From a checkpoint of a small mixture-of-experts model trained on Wikipedia.
Size: 11 layers, width 256, 72.8M parameters.
Experts: 128 experts in each of 10 layers, 64 SwiGLU neurons an expert, a sigmoid router.
Training: a variant of Muon for the experts, 4488 steps.
Below are experts of layer 4 (counted from 0) of a mixture-of-experts language model. Rows are named router (the router's row for the expert), gate (a neuron's input weights, with its number), up (a neuron's input weights, with its number), down (a neuron's output weights, with its number) and show model dimensions 0-255. Each number is 500 + 40 x the weight over its row's rms, rounded and kept within 0 to 999. Numbers have three digits each.
After each expert's rows: "comes after" lists some tokens at least twice as common just before its tokens as in all text. This comes from a sample of Wikipedia text that the model never trained on. Tokens count by the router's weight.

# expert 71
router:539409544463407422466373431436624449561481481528559542490441577464476485481492476544437449482488551508489531545432511527433453437452505513561468466521512485428476507495509450472507487456550476525500503469496522543515451490495477443447478463432524498560504531444529486447495487463465575509572462546457485480469513480494531508446573525519498450534480470444479540504498581467513551470477496495484497510475508529446458495535510433486517517520562519485494438417463508449505463510504566521471550532453494466498475535490499467517536470496544503489424518513503474535488481524456544461491488477540466571488517524491519498508491433448477466485579457460425506518461518510542434444459560469459493535528493522554443479409523506540489483508526413502431493537549469551515457508512595
gate0:518501528479514536478525530599517447492565558543464429450451549546548506460505569439555506523431477579490438507414526558549409446564480547529485500503475538541434530431487474432509527466514499507492535576521493535528525462494532508437563457493607444593541526538462485496418511520536523550448539513512488438496466496559474572423517537519525465511561515445486446579486481454461521472555438442516483422484518470523517457532542492542422485495540517529469456470448552481519548425475451560489501455466459482470541554480501504501448473519514435521473548528506467535519477529511501506459509449493551417462492452474478459489577492517498514472538427472491466494513526446465467447494519474471542502569507506571509510523506473521445519515512508548508513517492442558521484437506511
up0:505510492501529475523455493353505492427492483491577530539520470509544515495518479555441450483557507463488520449522474446494561525453499513585506528512513455403581491516544522517477464520484512542521432497438538510508456515495449464594459520518469583411481496549530516508565542498413456467540474473541526594517520482516505451513519437512558524505493527567495488413454496611480492525495513508456483536493456485558443523475473443462527518502443499479538512480587508507453483580541533471504492500484491472457496478510467522508517487536515478446510535457483492505443536478472424548572506530518538587545433521553472500501481540584482503501467467508501479497512503480558562500474456498431477538463514563452519542411477580461563500496440459414459470499479531472477439523465461
down0:480493487493547557566485417525507504472561469473546450514484547502470525542515509500481457560460455444524526547562491484489537495475450490517505493577522492499512411476507532498517524513431456552495505500511383542433572496460563495500511473491544521540468516492466515436543490508527517504484571499468480481474418500446554515442460544545510471455459533515518532477478543535490467536491538563524480532477477478522488472407464541491482561513556488510539469447505461533476536513541567513473519466462511441532535489466527548535479470538523575567539470569485478406542491468372446506499455434477557501455585579568503487475580480515451503428501391591466445551482546520533447543467535521476450492473433489502491539489471567552502480503494458517533511462493537475525484522532409
comes after: " the", " was", " a", " his", "'s", " is"

# expert 87
router:498449618470415532456427426448535476466487501452522558490496522527463449487411486449444430511565484456450531528500527452472479498523537482538442460526499488504459527518524424499502463536502465476510536538498552495537497541470501489462420478507484509450491505450577513474539458452448498473561534490500511469542557461524537489495454464502498530529502490495553433438562551489598458482477525460440576511456492524441534490513577468532457554539556441453515447390568486471491489552520527503484502516445534455498446501495490571532486500535506547459396511532514467496519511523550527443555553560475504514495541486486480475557526455485473513494532414506394453477489531482493495527466560497513476478510518550550417582516488472606516481511487473485429480489520458570486479536502498
gate1:522576545535572482553463513524526463537512538559406499480528510524477482490487501492505535467490547442470528499486518514544458429499439506503475476557504496513406493526519518480456512504528563544441567467534482453491533546560581491511474476447593501479588473521553454509416479480482494505470486459457532482489465488543476564448561582501524413430514454536508543506469535571380492522483499476494564521443516497517433522530484514473490484488517523407434542490485511534524527448534538534394490446495556558489514451525471540477524531520531556534517533538506483479509482423473527539545495536447510559502539415532484527474559556419478497505488498535544519393575563561486479536426465491508566475475505472454512491527479577531486491508422496496452487537480487492444481514482488
up1:460477581550456438455469510548492496501486537489472466527543539496514482492475471556509500483467434573476452491467478489437414481427528524546487547451510535492461535559499480531525458491508484439497542541474576553495521466533508529503486505457510456532472475518437483566547541558455501565412488469539477442425455487428496557512485558473496514505535474458482537432482569483517584547481535475525514575488532480462462490511488533528439521517507441488492487407478509615489471527514467497474441461446505570577522466506551489503522413475565491486450510487457527529440497493500442493510518465523415526551576504475438446490524455452572564448523495476456430473475538527497477475534433446498517456540512456468503528514474444458460513508441524548442508432472485473393522460496559
down1:506471481547506485541495537410456586435498491501462471488469586528465508475441538412435496525457440496466503400438577514397533586577507481463502521459475516491459465513456535509382485513502498534497432482533445538481517568523441580459492468450482477544512545472498536411538487518529503570502558472547448564525481535492513444503458523479543535495446462475514542494571468487518525508494560500508469480536472472518459527463533489499534470507508507455475514496489488427429538528514528449510501508447534464465546450504513478490458577514476523500440525603519566465450469486568457501530516523472557487472490570417540530498469532481475469584554464431457515575430508520490547520494540506453489470483504553482468456459532543526521464454545468470522514473547491485542551475480466
comes after: " |", "–", " (", ":", "|", ";"

# expert 119
router:496516577434425451436442427461554526493433484533500523480504475467451551467468488512499448467521546514486555484439549456462511489456447496530482473436527533526457515490556428522499452509491512524555519497483554477548488569460472505477423531476477487472468457433554573441495553426465531457535449431544476528589439569492519512464509506544515466541475449508521536412455471485500550477541470514518473473509582562522493506510551431501471515494548504521542480468545565521514501533496498515533540497510547503452486449503532484522532566517474525546485455499473460517530516506533510542504477498522510608509507593549567487556528480534462489562608510423431496499445511473506493545514527405470411494469423551520469530420494439534521486539499512523433483508530543534502432533482550
gate0:548572511536493447578586559474418561532492562586489485445532514479477546535461500537550518479540498503581570489524515521431447493446524554563480478480545444462504542579451465488519456518487513612418581433495552503453459446526497500498532513521533484459448547510523452501496487569532476489562565519513491534546515467497499522487558488472498569479527491511514567470513471496434537498474414501477509507483449490565492536495478525506467449523487497526462505549566395545458538467546438462513480514496518518495515521524485448454554512474574447435483557478492522453551448467490471497493508492535472558531504476483442505531511624478528491540503485567498478515484568492527478480456454532450476476477517480466527441512510453507532489567465593423531479500493457468545579493517544
up0:473459455413434517444453475463563455515481439397569502516480491549513516514476453472489529482518491503502459553524494414543544510479530481454521510586482560486469463456461539453486519496477446444499474559466478509480549494548525483496472526462493522531548464504491517481525511480557582459488458549486458525445430544453542457526503516545475507530519482453502462455506511515459537551472573511498479549539513485426450535554525470501571548527530489415554489452439563435488416489443490578481557507500425493532459530437516498532526482550390590537424491502430486480474512544466474543526495498475515448509501533540572552474487450480531492563455492413439569529526451422448485511541512478502506575508488475525501502496441477529490552496536460545497564482568509512471494537565468
down0:506539511542554448399476452546449540514477507463433425428538476535524497454431484532535540411573513513539497456507468512520493442515431474486518504451496490536504446486513534477482459485541479569458504441444525527523538539509531527494418514536412532594473525552509541485468446532530491509478567551503436524542437474442460520470485514443493511432502493428512528507547539492449575496492543503539509487521542469478453519603508485569481513563478546522506513400483546510534490528499497478515493431523435523505529483507501473456550454538485522549445401490478484481494593500527478520455482437501507513543477498522479458523445588504520417504534505566504501516418486471497497509597525491465437519506467414471431478499514551523493480548492539550562485536487537557472515565508551
comes after: " ", " 0", ")", "%", " 1", "1"

# expert 118
router:495449523504425526389429435478575453531498462453573520484458520507498506514469528535469508541586508456518559545409542490466486440521459515469411523468548502402503487524543478542460515481446441547445494512490535472514523478468485562469448458517465506568456477464542555452451483473436567525529445514529425482520441542507453514488457500574510494528468486465462491409502534490539514495490533544499527524475459525503442503503444539539540530472587484505505530482524476438467438544452479584500469418538452460486460497464541464597509477481507484484417507461506477468514519497511504544533494543453495516525492488552544438519498473554485533504554505454494467517483454486518417475460525441455434476525586567555501501467462467542506511413513445497478499501477477500502415575490542
gate0:415504468496405515458472547539541554451493621483542452474560483447468492458503509470493552524451458483460564495472506502525461434494477520551508509526545478485544497471542435530491639511494537591483491489506491487602553554511536498426528467457497481504451575504440541422549545468508516513551455449550452459504495481567494472522529456515521484437526487519474537558540443527448543480511516462568549502448421479556583507545525463422504532536522533472543454495488422454545479510498473506472464476459555491509511549494438484567501414480469518495520489508510458434487480477457531465417453530496522547566520515467505498505568516540445502518481479511465511450482554557514510522515503559498502461513515482491532425476488577450527508441537545476542435537477526445463512490488541
up0:497461538487495430527516463472540458554477448472474532520501567491442468512495494436506489471544530573504446403462515490477510433399504468429494433451481503464522544462530569399496411548509521501482522469492606517537423544489495520592463559484510449487511504451569459560471458516491434490478545534477523514551475581471494508512500474466494525507552506526502460498404512497517510519580411500516439541514527430469462458560558515490481527508452519492513452570454486437582564491533568510551552489515474527505424467540507534504490506570553531503468554498547560508483502521521573501519561445482483509446508499450487456503506452600452486472519509438486546502575602487500519513470531493509521489479486550493456501482483466527455473535509485523409458500511508506489516480492538
down0:567473470543468439495431500437540469530478514522454502524441540480433484465456499398470472486525508566471517460479528572452450512469423556520408472531428539413559418530517491503453535565514471442493507513516507589457532527480479507467505423502499437432429511483453505459470562578543519556451544525511518544563471550511455547478432500553575542440488541469531476532520501458521505465449505489479532473469537416509438547495474508526478518549507501507526524464432513591531540510523506490468524455495517441507421543458517470467502539441491532480553483502540465486467529490504487537477501544502481546470480562476510481477503506536524453440531528542501497498559467457533498589447484463476445508534443490475565424577495428456476483518534528505562488421458513440469520503533492
comes after: "\n", "|", "\n ", " medal", " place", " Preceded"

# expert 23
router:460452545448430474464421448439585498466513455509436486521496569485517553525441471487438499545561565508470574500418501475473464477475514433508460470513517505468441573502504473468501457463499525461469493443500533451525478437437468522483427532521494468503541493474557509503438532498460523435553461497495495486518419584524448475508437484547560438530437517472485434473447485520519542480500551490448549557480495576499464468447513446574455515511574494504533491481463500438536465540478549530520442517526501496530431493468518477510613545468558525490434477472486460460505556463476495525446444522570502513575545572531584461547523474516496459502560469503445500483446457527511419459474487433459531486516527488511465550455478482556466447508486480437513538554534519470523451527496485
gate0:494513434540481569478534490491490431452494490464502440510486561513489549468521466469493529515475514534506495462493592567546509536499506446517521434520481450520454571481523494528469558599544568494561510549477489476543457585566537520508507451477456500505498475476559485471511561536550467468610506506492495464528479469516504525490469504492475550446494420538434535520486485575562557508491506498489505513507486491465462518484426426556490433517553438532497505469485499445612479441503538504460486514546565476451521470492483508397558504428451532478418449478548570459457480524458518476467469475484512510539595469466565517571471472441446513485525474556483479522524514542548437472490479507511407488475409536497481553501464444503472514483467577604486477506504483555470509469501466
up0:519532503553507504541566542445517508459535517553476469488537533500517496454487509509412522517443534458533555488517580538490510435498487508484551387497503467535514487553496494513448592552548482486493430559464562453568468506538578505455494538485480519442460547453518465517462490487577549465558474509456513577504481439569499496453426464463447542496531498528549549549480571555470480457572510481577520529475538459471482514520492434527460484537582525572532526560513410477541418521566480492514447471523516516409463542494488436457473445525524478505505452455517424457472500536502516501498467532477511516547509527525516488537393509478543438443503553537497473553530437527560487501494547533462514469551447515539502535532500459451462542460444530545503432557506495523542488492507450
down0:562536482561537532513494472540524490554571516473554601498538491493497538466567589529485466493511528505523521491539485448479494490533466517500524539485508504488465525575518518488429567509478487460462576478529570483423512599528449466521497522456526432493505465490583488458496487506510523500537415506476568495545499543462461498468537502481459475483507524451464485412520508525471527486550489515509498435507484559462550521474507499472583461446538522520479545504477463500444477497497504521452457505435546478583496487436457568519438532544486522491494494472461594457525510532498523535504411553483567537444500498471478526526476532555463429567562473489565513499485519547482486537512458536383454511545521452551580519559497521505552550556476364559486542525472468533579476544504531
comes after: " |", " ", "%", " P", " B", " F"

# expert 24
router:482442550451390453537425378405624504498451453420497549566498531486482484549489540515473469500502506436463497512476535522420468466535540513482439457508554456478509564482522476473544475454450490510494489528451536459580512503486504507477463438536554560482527481519553530466488491496433550484549459491551450484516521616521487445506530512574598523518465496452488492429502522448513515486511484480445528505486507561485464499504514446501522519564548520491505497436567529472472489517533498523466535524515467460555515497485513498539464538464518560533411468510491453489552534512481563497495560474483506551516502504459540493545494453587429519516534460442455451556477490519516436457467463443475471501517474516575462539448485523552534491526494424507447547548500523524454505519444571
gate0:504494428541520494509492463541523529485509539540521540574497441489444502579472568527510487519427505474492521453525475507441534471468492494490537446540537465527504507489480547452582529551437466501520483527475447499467502543506549441473488514556530482449593487539461559540532530551484464492543487485490475525561516498528519479461490524475492497520513473529544547511446530477518513450548446518508508539533440570565472486442521451523454569492519489479574511493498477499555457544596481525545465482442492502502512511471490536448422369460499565501477508506574492593482542426515526496531411416478410517455529549485469552526392486441453476536489527511426462498476482445455480521511519482539502520473518513496452479545442557504555508433539493470551457532530576569483561426522568
up0:493508559469513502447494542582503499452482444523506473406492524521513502448493442497498574524531531480457535499436519493465454481498518538508541510418422515513505532460538502531500486509480515482510543408520525415551500437435444519457484533498453559517425573498623417506508481486554589520534524479560530451470518496503520541519511490470508524480465474435527510503530432454504484486509551423474445472509633438442495543518471478531489535510524490515442535533538511499509499479427479502414490513514514506524489529514545509509539462449513460493497479475507472475496479588558507473564519480566537590500475461438556484517521504552555474542569470561490541470547533556478443506511578478486470437470493466548519498467507493407442488500511594445480511497486401546501488518443500
down0:528539469425516550462459498535463501450521530483438589522546524529513564565463524476443586446506440474415399542587537597481460490488504468566491514495520519491511512508499459403465509478500554533478477428458576522558465492507542523497464500495560554515504436543496573539592531526492501535469510482486501522556510463455527440539480545510507479503506463474493472543498556471489493516506478513522509550468520532544514524452527504567457466560492535519494509509496474505565457485550462469499517487432511503550601532488502513443470437535478452536502533420560480535530485467529527553425519509548582546439537452425500493537466502446448597492560463563523484490556488503537473564519442515568501512461535492528479548460446541527547538463508529482547537541490529498489452572541508
comes after: " \"", " (", "-", "==", " and", "==="

# expert 18
router:450442532455437472455429442459579466483481507491510495534470547490460531528465476534496511561532551526430508482468576517453457518505469468466465420509508508479469539533505455491499426415490506530598534481460548542478471518463505543568461550488542502507519480446542517485470529462457516416567485557517428497513461549447509474455438507533539470540500486511455469411505465544497527476546563488448555558499466540492479508485491454600490464548595430489496474450480536447469432480418562510504486472506522456504425492459500509566514517485531486476440515485493509554488526543510541499471481500540458520594514538516533454575521477505548430502552520453454517508491475474452438447470513433508514508544573483516470538458475425566505487521431531429523557505540467539511416541503520
gate0:472545518490498520521507496450510551458492488532544526479468477539529535520474536488459550480475512568528531472514557506528430456575503439558499559478449455440505506544494506597498547522520484475549528464459509451505568440465537549420451538469422441477456445505457537499541464573487498503440516518488557547423540507534541475524524480448469548473494462495486463501431469476484456490547557569566465468532485454438503504492497465499488471583421592520494487518502540547465499504537571512479484469510491547519546466494392533526531427434418539448551492499506505507505482539566455523520470473605416462569469484465486537492477544516514474524515564476468568563529513449514460516468438462483525489474482467455507463542481471574516556521462503547465477460487513538454508445442397
up0:542499435486564531486470433545527478527513457480558405427553494531466518500437566499520472520479549483510443508596537518546438475467504501553532468481498474467530532480481541537450494489545473429562535451561522541494449487483459478483518571494515490515558538535475538492463486465592558532434483496535455502502507522484491458483552559485472501567490445549534523555500504516467527471478487460522503487499474506562501493498476447442541473489519517530500577516482584510526536487481467476520474506561512495517544463520435557466529437508403523456531537496482527514470549490570504459515486510566412481525469583499557488454561458513478509571551506539457495496422455507540448483513542464467526584518442462451476418536471485521482442488414499464459443452611468604467491460531459
down0:505526559496546443496473480563498488503478539398495473467488544447524494479482515498571523524455504452482465502439497465475478478548538537526541537517446491512442530515515478526455511525519496441507535555431561471500586397515499520578559504542530508519409430481460526510563501502534593480543469531574420512467490447499434468510450502527485516432493550502532547522462481473459431570422509521490562520517510440505516506486481458505528461482481470463512518523503496541466577541429563595454515520386467547460550472550497466464538491538552510560527467472508475452459515461500506463446465538576472478447526570526467501555418511513508552490490455468484460492540517419510488466441533524490450481498503499457459534544581522464404532503506551500459537482495446441513462555505501
comes after: " |", "|", " G", " R", "See", " S"

# expert 9
router:515396600429423526459428389430554481509542472444512548484457580462462494507438525486516464534552502447453493509470546498489564445464553457526423457550552493476444536499526504453469408491551477495555466483496535476556507467400513485509443498566496475447495466486549525492546463484456570472579494478539458498520514503542552497496490528525514506504469512464555493465531515492581530457498439468444498518511494524430480493523538481505470551510552455446511511420573551445441438513491534547549509492470481434479479522451510533499518527548473523495429493492471468528505507592508507471518551551495535551497538491540563465542528461481506475490580435446453477516450492509521392508511464465502513489509501502543439527474471494563469462504515477533416461499536444517520458534491523
gate1:505529485486522526523566487521531503530576507539498570505534513519545515485531528614485487530463510427488480443611488480576526521486451486550488511478465486505432544459517483491505435517435493509484551495557463499479496560441534531527538395466440476432534496506538508500463496465527541577539448494457590539484461436521507505466486440509487464578512501492538500535548531476508529518548526519546439473441448513477475464503527438426492553535519477542416522580507528545500498527458496400472455467470510477567559547552552500462519471518481522507518507476498544531492588510435517473497475458516462443462437449568454541483536463437474514503480574478550502458505501519461438521472441509507514524545584446484562504520501425553487440543429502490428497423546504445521462482507473
up1:569517498435501483460424498484503511505450549474475472618506549527457466519446497485459450509485583541416462479441518534475457541495552474452452464516509522511485437530511561624489524490532593512538532485455507504542480532529469519518469483557587479508525475461482518484485452498526528536493491566523412517490531488521493537515490587471513455483621577464500595495503534553441490436461525409526521540472534476530571480532501521573443443451477564485596489505502486424479505533507525477522540523532454503483478473433513500529492495557487451501460436477484505501500479477513472499517496527492520580466551517543515461495506547500509460501455526438478462489475520503508526499601522445519438503463508584520416467423483542543495492440460569482501476534431463504548503504482501
down1:499497493478500544553530471514558462546536485416530506542488512477498461585472427460471535515476557408444445524532606507451527441559484483451552477489489535527550425548454522469540547514518484438510538563496565492458492475503452488554597507558458478538488541574593509503452518485488444505393529496493503405468542513496520526454548490504475458479468504489492511519490564522498511503458540513469528474516413518452481486473514524499509510468532529482511491556486518412519527481504463584478481496509570455441459532505603580546483482429506532532425475531516524554464539504415536453513559555475488454489583487493541486519465548548578530451507501495468502548522511499540552512449541513499528555502493491535483569459536514527484543396487483483485459546471426490533471493513487
comes after: " |", "|", "\n", ";", " 1", "–"

# expert 45
router:415468556454456468404432381454493579518472485497489497413483493545470503448470462509489469457506564525454506467419529483486515487439440511549472444459526522505469491493553441545451426458492470505563468479490530499546543507477450452485454454495519493516475506482525508490524547425405524508533418447525422530562502540513474470475499488515532526548480502463525524465430450470512520467527458483495516543444528585518456422505565430528495487448512416505533462415548536484480435533492463526526541505526560527470450482478513518518548551547516534501516463496474496493527526463510522518441509501525505545539533522533563489522512502564445446537540504400451534508461517500559476464506491424477469448495478510559475514438503398565523439485505470543422501501508504496504438555502557
gate1:576535479560565443575503503496533482464531569494437480479505448560475545540453501436574516421576441480502525556533481432485459492526478469545516488488524487605640532504503478495501426543459541536483457452497519493486530562436551547513441518519483453550568534493556416433492448518514485463488496517533423437505507479499438526466461500568497540535479406469544561487487533522522442509513484548516425456512545517496502528446505470500484574527483511526439485537542518499527535544544545459489469445488490465504505496481515517457429477490470482482530481476476517530532518501499451517509485532487493504569514567431488526493437544551538591542548488459466493477502545471494546540591548454537532438463484527521485527554503547451472551536512438458529444496529512494552527461471431
up1:562591514512473485499491485473540438428456465468466520514500549465504476514451474512532523544420515442468543498503534488496536479475539484564449470459503538503440542473525474484529533488461450500543511549491522485428496500474505448517441456459534439455520564485551485507478543484520493521504479449450528477514586524505547546470577513536479416555515515525438513584552536460488489472491484455493468493455472475531471492425477522537500574475491520496525479527497464498507526455545552496531485476478497454480511601503526513496613527413516460485551505493506593452506557465494482575476482494560547518578446486453493508527461430461503450576471429517519556527466512489457536517538528505509558384395490459428494519543485521473534488540536502535417460529454470519549420504607523
down1:572535521548527472495560481449447524500505509528464522547526489528578421445449477470467486513456544453488500427442498507477494479496451472555512509502486464495533563486593510456446505563458587476485443504486450463488441559458493484518537522528527586533518460423531506536511506545493460509507527472466497501557507539530483507478530454526465549442454482481507493544606487495561415518491447540544530512477451520454575560505545509445522523449546522554533544476424507491450458478536519546514493471428546514532490484511406522515564478490431401490576477426514572461592502540523495471480503492525542501501539424556547490514502517458576515569542491513485440472570573515526525500436478522508476522510550510519518530487462495526502564547526534462488472488551574436510582492538505
comes after: " ", ")", " 0", "%", " 1", "\""

# expert 93
router:505501564438452496453423377468552477577520472465530525430479508497471528504484507512544494522575502483504513499447558487439565482472522527519430430454569510465458510453540437529536476491481453501484502557524493511529505513437454505486487446542492507520478517534554503413500527402420501490520458491516417456572511534486483495469498497497499495562423488460521511472480511461552535442507474523490484584492501603485463449482522498491469557464510453466457500509553495406449498541493470543554456515526535466438472531493547486541482505468519553484407502550488466530554516537513546501513508543507497487537551555541550479531484480524503508488542474387466529506422487469507495505470483443487440441486522509547453488457458408509479511439526424516407460510534514485535404537564541
gate1:497532514487461560529439515527468505472518532516522531490487470515461477460538463507511495512428467458456479438544546533515446546459444467510519503447601445485552548533531466551526518474498451506523478496497440474504498482452491499538479510470533500521470483477475533451492461479454496569563535474533533565537420507510498439491489507471536485512476572543460427478519497471500519523533525456526493464435485548553569432453507463477470520512521483504476533565515473486505639513502534409586475485517609463525517407457524547469465502496435504509554452589564479465529454413473498478462485463488510552532433534503421473434457524551583604519541436470517473506518533523518551527496551508509507489559467577482563516478550492497568496502529531416488457557445548477538508447483482
up1:506554570528502555395485568526402525442530534498518489473430467468397471507566448472537528517465559506510485418598549515511426490495507496457542498455578428456530539534514467563522524541471489523499496483588469474400573487443538507485491476473498569490500513511540558488543469543470492581527531455496559514510539521511483539446556460446535477514498539474463460507474535443505471477464482576558477528493530510529557420479493484506474523471515440499471507556527506503557540508485487455494479530515623506515490471453505530535456575524451481442565459553547461482493451422545392531471463508519526541520415461524440535477484461525554505495539473497508518481527548445465526512472535552540496485562457476526511506527548469507538520501523544452522460485491490498501523472522435
down1:520498469506492518449511520510523455464488542446495541493436542451505468483498472514442553552431536525530512606453497430495449470511459401528482467501513475538468470515488456500530549526518497518437486446533550408454478476537504562472547503492531535551452551436494523481510461522493513522535513578437500476579459451472547464498546517455515546449510447519520451507545494451478509525462486452583445542464563452488462512533456512461484594525471537508433433360521494536466539465557525517444491511509516483430470454544435555560478537566511454433458488504512464553442463484531477478468507515488470473454554431496433409449440479453488484472512462479505547491468483472521419512465472512447530534460471515502471468491461560512458528576493520483474453492534476532507566447579493
comes after: "\n", ")", " ", "\"", "\n ", " 1"

# expert 125
router:551443565467428502450438427469555443506492460498499538476508498448503474497453548591482497473538584537467530506411489464470503443483503557528435482480477560443529538572587453435449567460477532519523549474515509484486514506450475552505472487548490557482527479473483572482500466480501524531562423510516465480501440530543507422508456560584562499540452477526473499461460529471541524535472544495514526515451527533470472489485519471585473533493524472449487450457509515463489449554486532528513501497444484500523441497474521532547567549503550550512448549473486493538512534520476467566462513468543491489592501504543563481515503489554479507492595490406469469549513543430534487472493501445495514404578597507517452556446524468543506509518535545491502543573546538529520432549501539
gate0:437479490567514490428514512591466456515523481472568498478450465508524503499539512485470482503469449517519413493482471556447504433520540535564491433552510478441603521447464493455528502542538448434474485500499494469405481526536485415499556559508506463527507559517507545511544514480499457508474458510510475549432514500551528505498440587461428489508518533436518514450559500507558536534474481522583431500468595543503433522484420468504524494427469533535526469535467574446550493528512451522479527456508473425450507462516482502492502496514438553484591499507529473482474471548501473531537537475489446475580507560497546516513506504550542582488486538439542536468559517495510487506514503534479538539490492455465463533492432462500441564395459505538550436597520524466518524545487542
up0:582452420546517496531482467468516402467492490515564487471533473529544448442490486551499537474555466460567570464539559542510525469511502488475534461487557426560546528478488486483527508514498464470535521482603496535484530499477484542524479481478481580480609444540574483482489434556489438545534461588417503497540515548544507545500480451422405510547462486503492581457554510495554596536510513505528475511480490499519481506561473425458412454471478505569442467472430525565490470498526479454507451490470507530481516494480496533384529532489489505473489516479460500497458504467446470525492544406530468533479498550502517455548478487460437493518561473559479509517560473520555466456459593506508507560518523512470433498454458547521462564524492490524492508492490494523446553507475465
down0:509506539525520487454470473479494464473404536538497563519510482463555533481509408505514483471495552518452424477512427492580469560504444468485511513464505555473463482530488437466524462523461495532488610535437569529487528447519472486459480560427462469496536512532519551463445490496531475477483492447533471563472516494427531448427584492496437459496452508485526474482532583475491446478515505463458504514509474547520525398489477486557452500543485536461528573497549536485544421510454414518547508455474556563465522577524503482469554476550543431540442481497508444517508449484479501554522512521500518470462528394540555548508486538520529387525488516547473451545525492484507491460449533500488498464423470421480484497564443465463519510501516522563518560537499518457593498449487470
comes after: "\n", " F", " B", " b", " H", " W"

# expert 69
router:456437534428465430426425422434545496500509481502535513537494522469500549525476457472476566538516559501506514487457528448446543456445465474470496477563516543485458544553494430468465482416481496517484552501522547468518497458427500553466441548535496477479507518459568562520472551528433481476575445528492429458488464547482478482489451550577485412539490525550488461426432514502539522468473518457477513539436564573458477500504579447557471517498579476441480451470494540512521547519460537525496454485472483492548445447476505485492590507512536499442447494474524474572488515470482477538480521441554494514581510512508532486530528454500512455551554493494473552491472506516526473460478515446436448500540584495567455526467461459574498450510482439459481533542574460479515425540499480
gate0:548539536503520485475554545492449541502448510538481444503509538506497471560496474447439526582472472481477535483494498440500474516529529517513545525545512509497516523525431606452478530464517531492459537505474523468489438564514463547494523513472477500496547439541476499467510549453462512475418533480516530507552516450494514481432522508495514495540591494458460519516450460471532495504451518508510438521530526463420481553539512564454556573528492466514506453570420499511505446486551426457504436520471552577465528565483573474483509460502516503472559489555537518524533529436506477412543546517465524519454573471448548388493519537477468488489449506475486511454434567496413438480614590468538519481531438457540445447590494501468475488461514565535493468529553513487437491566480534
up0:480488491486593504483449504565520457485493507446470518515442506495531491539565522442597506486488494566500534525518508570464544425514479510485445500474527524589452522466515449562515421546457508537553470484474581524522497515490450537461461497530500520577524506458513510416477499479565463479512474481528467424440526528490487460557513559429479508474471570516504501517576429520520616547582510484513522498436427523494520438509462448504546468488547563573490598486479461500399549472508555548462630522544495472506479491542471508502425503524499476494425513469496417456469508494494493577514419480491447548489490495515509524536496513526567575448502533486488531507506521496561487514435476513449485501462547577554470501491564462480473520533460513504479507509493511460485442498525508
down0:521453463475527527491411474427579534485452491497522552495476511453509568504530518543433425515447570528514533523485530591544521495492542496499539517485519470500507497520507425438486509428435455531447507498484525457498527507443479486447478497539461521429479421474500514514558476522487506501464551436523457491549517489504556473456528565494527504565421509515554505597502494463494473522428499420474528518495542472503466521511559487536485514504464493477499468542522435430524511567555558429464516434438508543493489511497504489567468545500548480427516530505531396492501540605497520461467508480533546552498510432485509463535462510488469437514455521497473493540423456421534503547455551599521463476504491566549481427472453480407528453522544572467518501526554466518471566551478483
comes after: " |", ".", " and", "′", " (", " a"

# expert 47
router:505432532460405471452370460432627444552467442457540560477484526465522525496464503536529494480587531436494534524512581457405558506477579528498463470459530498422486520476480448520492460505492495456479529511519492504500475479436479492537460491496512492518503462461512427450492529425417490513512453507525422487494488489555564485478452537535508471569491527518543552470498543510613518433515510445499462515519492555490484507546480518497507572547533495500516447460516502454480439529520521547502506511515471463481481548500545454490543475486512534457430493541500466445526490506549572497568497531526456537483483549512545478549512492564500462456564472470448495477430509480497432513538535455486430504506546551514424476405468430458527493480545470499477499458535441488492419513542541
gate0:464467550589576554468521515525507503539533496464621527512496463459526438495388464555460437537524588552554573477526561458500453572506467499467466496514496549582452494405478475420521471524491479441523531443514510442541559517542524477576472524469475461472433454464479545533514509507503503454497492488519487490466515514516535478561513530464429567541571486472541467460555449502522526547435502499504484421551538455472525499462489459480521493568498463500562551438474444557517449535513482512485518534474519459473556530539477557474505436504474508547426495512483527431503546502494464478480495456476506464534589484473435491563473494484598386495498469515557559540486482485469524518476536483525523526508500452470479529555543490464545464534498458528478475543446462448477454524516506
up0:459488533481471495501440492504441513531541411509495531510501495525469549510530535431468533483516468458457483500473472578484453467487490530480488475528522483476447493523502493484438492447584516477545457507494511534562496411477510514436508546522532459503531526578507476520466472495491500483495458478445437485520501421503517467518540515515531423521509488488520462462467483468472463500530543514498550468471522375521484422510465540508507498454493518433350526553493541514462508544392492504539440480457524488422409545494543451528456598509448490529461490455492482486467473580588511480503519576481558509513511540493572476473534453564435498534514554435489471526448537526510489437598414453460509529557456538568558500560499543453477522524509561443552488520444505510461474514502474
down0:553558368495485472507523485443527437497431562553493533482547489526489588522511469483491427499437534500482559538499511473579507412509461549488465494483554471489513541548522536455453477541452542451563484457523477507575553502529474510480439469502504500490542496521540544508475538524485545489537493414438437492501597449432522520438448535530500525512446530502503500509478491501516455507483513549414515456529526398539509489489540427521545500557453538514518516488482524453544470477518496528461504518484545491514591628502500463500496514503518539476440460476541407531523500489496518409567477475458451486431545533491469479556468513509461495525438492490411591485500502512550544501532536533460510488441460490474535539510520498525474514470466471537522499463515579535416538479441566
comes after: "\n", "-", " is", ")", "\n ", " was"